{
  "n_layer": 10,
  "experts_per_token": 4,
  "moe_layers": [1, 3, 5, 7, 9],
  "router_noise": 0.1,
  "norm": "rmsnorm",
  "norm_place": "pre",
  "rope_fraction": 1.0,
  "attn_scale": 0.125,
  "init": "normal",
  "init_out_by_depth": true,
  "lr": 0.00144,
  "beta1": 0.95,
  "steps": 5794,
  "dataset": "wikipedia_en"
}
Below are experts of layer 3 (counted from 0) of a mixture-of-experts language model. Rows are named down (a neuron's output weights, with its number) and show model dimensions 0-79. Each number is 128 + 32 x the weight over its row's rms, rounded and kept within 0 to 255. Numbers have three digits each.
Before each expert's rows: a language model's description of what the expert responds to. This comes from a sample of Wikipedia text that the model never trained on.

# expert 30
What it handles: Titles and name starts. First pieces of names and title words in music, film, and anime credit lists and tables, such as San, Tra, Memories.
down0:115134139129121091101126133127100159115168198175085114127091140132104138139134171141083096105092149099092100126131115156151152117122167131084083125172143163166087125149131118050085112137151075162146178091141132125132118147142129116168204142
down1:119126124180126124118146140135132104142130113144140103068116128137116173093145145199095115118092141130158140117140128138119178119120131130133133180103074155105140134138151094155155183108111118143112158137108170128111111122162135161181161134
down2:173166128109147063086154142056126189133168100089071164121106090205154108161116101109207100111155116069140138097112158095162132076147126131176173158183185129138116139135197203144141147035080156151142158193129199156133131128129130108104122103
down3:155121176094145086135151133174125139104134059153082164139133077174105171179107118149100148188102119147080193113117095147134148164060140141141110121065066138155131081150098123148164148082109123129112176074108121149118135126122147124120124130

# expert 8
What it handles: Table row starts. Pipe characters and list dashes opening a new table row or list line, especially in election, filmography and sports results tables.
down0:105121061056162173146157115146177159195127105146124178132093183126158093126086151136152123127201110125067100131148071128116155157139111187161162074105209151157097136178053122098150118115163113099076137115138184156173128152144133136116149110
down1:070156153109112095155067110122093065138121163095095198120174100071166101061162145153084079129143105143162162228155142093119087121131190196134144160134153082079099181078079133138167107139158178143143113101134131090107102129141175107125148116
down2:124125058113160135119057077121087116142084154102127111165171181136112111143125148160129072119198133155142123109124141161154122161159166103201169107186131091112111180083128208140117112080110122100094104102101122125144149117170159117165081125
down3:146106074157077092122188117109098130138115054132184158089107143095145136167096163117141129134125104089131155176144092059147134113159144090149140108106118126116113152098140154155154135096123070141077127119137145177114126128088125129150126139

# expert 57
What it handles: Football club names. Football words and club or league name pieces in player articles, such as FC, Premier, goals, Bundesliga, Albion, plus separators in career tables.
down0:130113167085131090103121147118129104154137098087087126148113067092193124100179194109164153122143088115168146126132102128092111139135103077111116123130121135130100150078181093130133162097104123130103108106068121170107156118102116135079169161
down1:179100125161129104119114178081118113086185166158149108075106085109132186073133059090143134192074147152136102080138134094130112047137130178082132162144121149155181096103149097123117091102055125132144103104116165153114134100098133117125182088
down2:192071134151136123136120156098159182129114133164184153113123117088171169126106173159124139138166105181107116143111095146154166155101185103133101111080073050103091059132148141104137136211161089131081125118047129151090156138140088113139138138
down3:137103165157100128104098113091089137102095124115105116116127161138134138152161121141080139108166138166188172106097141177154104196132116127125116096126126112092134113124194113125141154214157144148132097124133105143119157106171066175147090096

# expert 40
What it handles: Film and music terms. Words about films, albums, songs and media production, such as film, album, vocals, screenplay, Filming, Animation, released, Studios.
down0:149114145121116227117139163153095162077167113162088103129146144153135116155141092141142140106152203116199112187132124108127161170156183141142115132141114127132102076067130165087134158134147096148153154130141147116127144100105112053101135124
down1:178156144065166118156141158144121092118092170138047143120110118103127153213114064129126099128121140133151098116116133131174140098125089166153127123142138050231141097105107080150108144164130194143091110159151111114102169132099076105159123178
down2:146114158119165075160085078136114129111108096050125131103204124123156154180154135150112120128116128101113168117162136116156138110121108097131049143139141171108149100136072157155058089132079063146103106143130119095141177102121172085141125126
down3:108117111212145123161078180121145135085139135102067084134143113115177135089149126134134123174111158109119088104111081101146088110099176043129118185159111131108088107116138146110159159057169153154156120145073124142131181133127118101134140159

# expert 15
What it handles: Team sports careers. Sports words in athlete and club articles, such as league, team, coach, season, scored, Standings, Bundesliga, plus dashes in career year ranges.
down0:114120214174153111144053095098135151120150048115126085076077142084107143153157134110097142200108160103152107107118135185107087165178103128188166176117095115125111116123104148168076167203081139087069132129185144155105060106182189194115091132
down1:130148071145075159128116115119079117120114067124135064147123126138141097155142157075125128135157207117128137170123139078081110084086111151125153051134142133092121132205137107082131053155119110169114123055167110108118126132119106150133107132
down2:149148142139145127116105112128088098118105113117148099082132111097174115143134144117169105085127082082179150145157132094143137120135087142101090161170107115143104119136150164155108161108107128132193107153150085139105114110115141135153116130
down3:185120175139158124144091125131145141081114109197082152152139151117107126130135116067105100123185150129122097141117172071070125129103167097125121156105198109179119116142074104136131154123160121110108159203104149167146130153122185167159168133

# expert 6
What it handles: Name and word onsets. First pieces of proper names and rare words, plus accented and IPA byte pieces, such as Bo, Dh, Conc, É in pronunciations.
down0:140211085112125115129094118131120089110087114228126117098108149114125113163135055097131114099107149118100139126110125140178141202125140151084078117141119103102124104182132183119150108087140111106119135143185205107082133142148109139149133147
down1:131161120113060162168099162138184140148119113099120136059176232081157154147113083147132114127103066206142151164171140100152145171102107175110140136148170104083126164154108080115159132040116130064088127142088097127141112127134104131148110121
down2:130113163088163158110126108075134101120145137154098130186145157084141076190203162151072162126075116144116179102152151061108176126035141171199131088182108165132121216142079143131103139124050138154098055126127134120147155176103148141133141101
down3:106137067175166179092183112187111092104077146088153137071144139111137140156101105153079125169126132155123165147077153080164120118142073115120147084156204168155078165130121116138134149152176095084084112124124084081149128145160054136109144116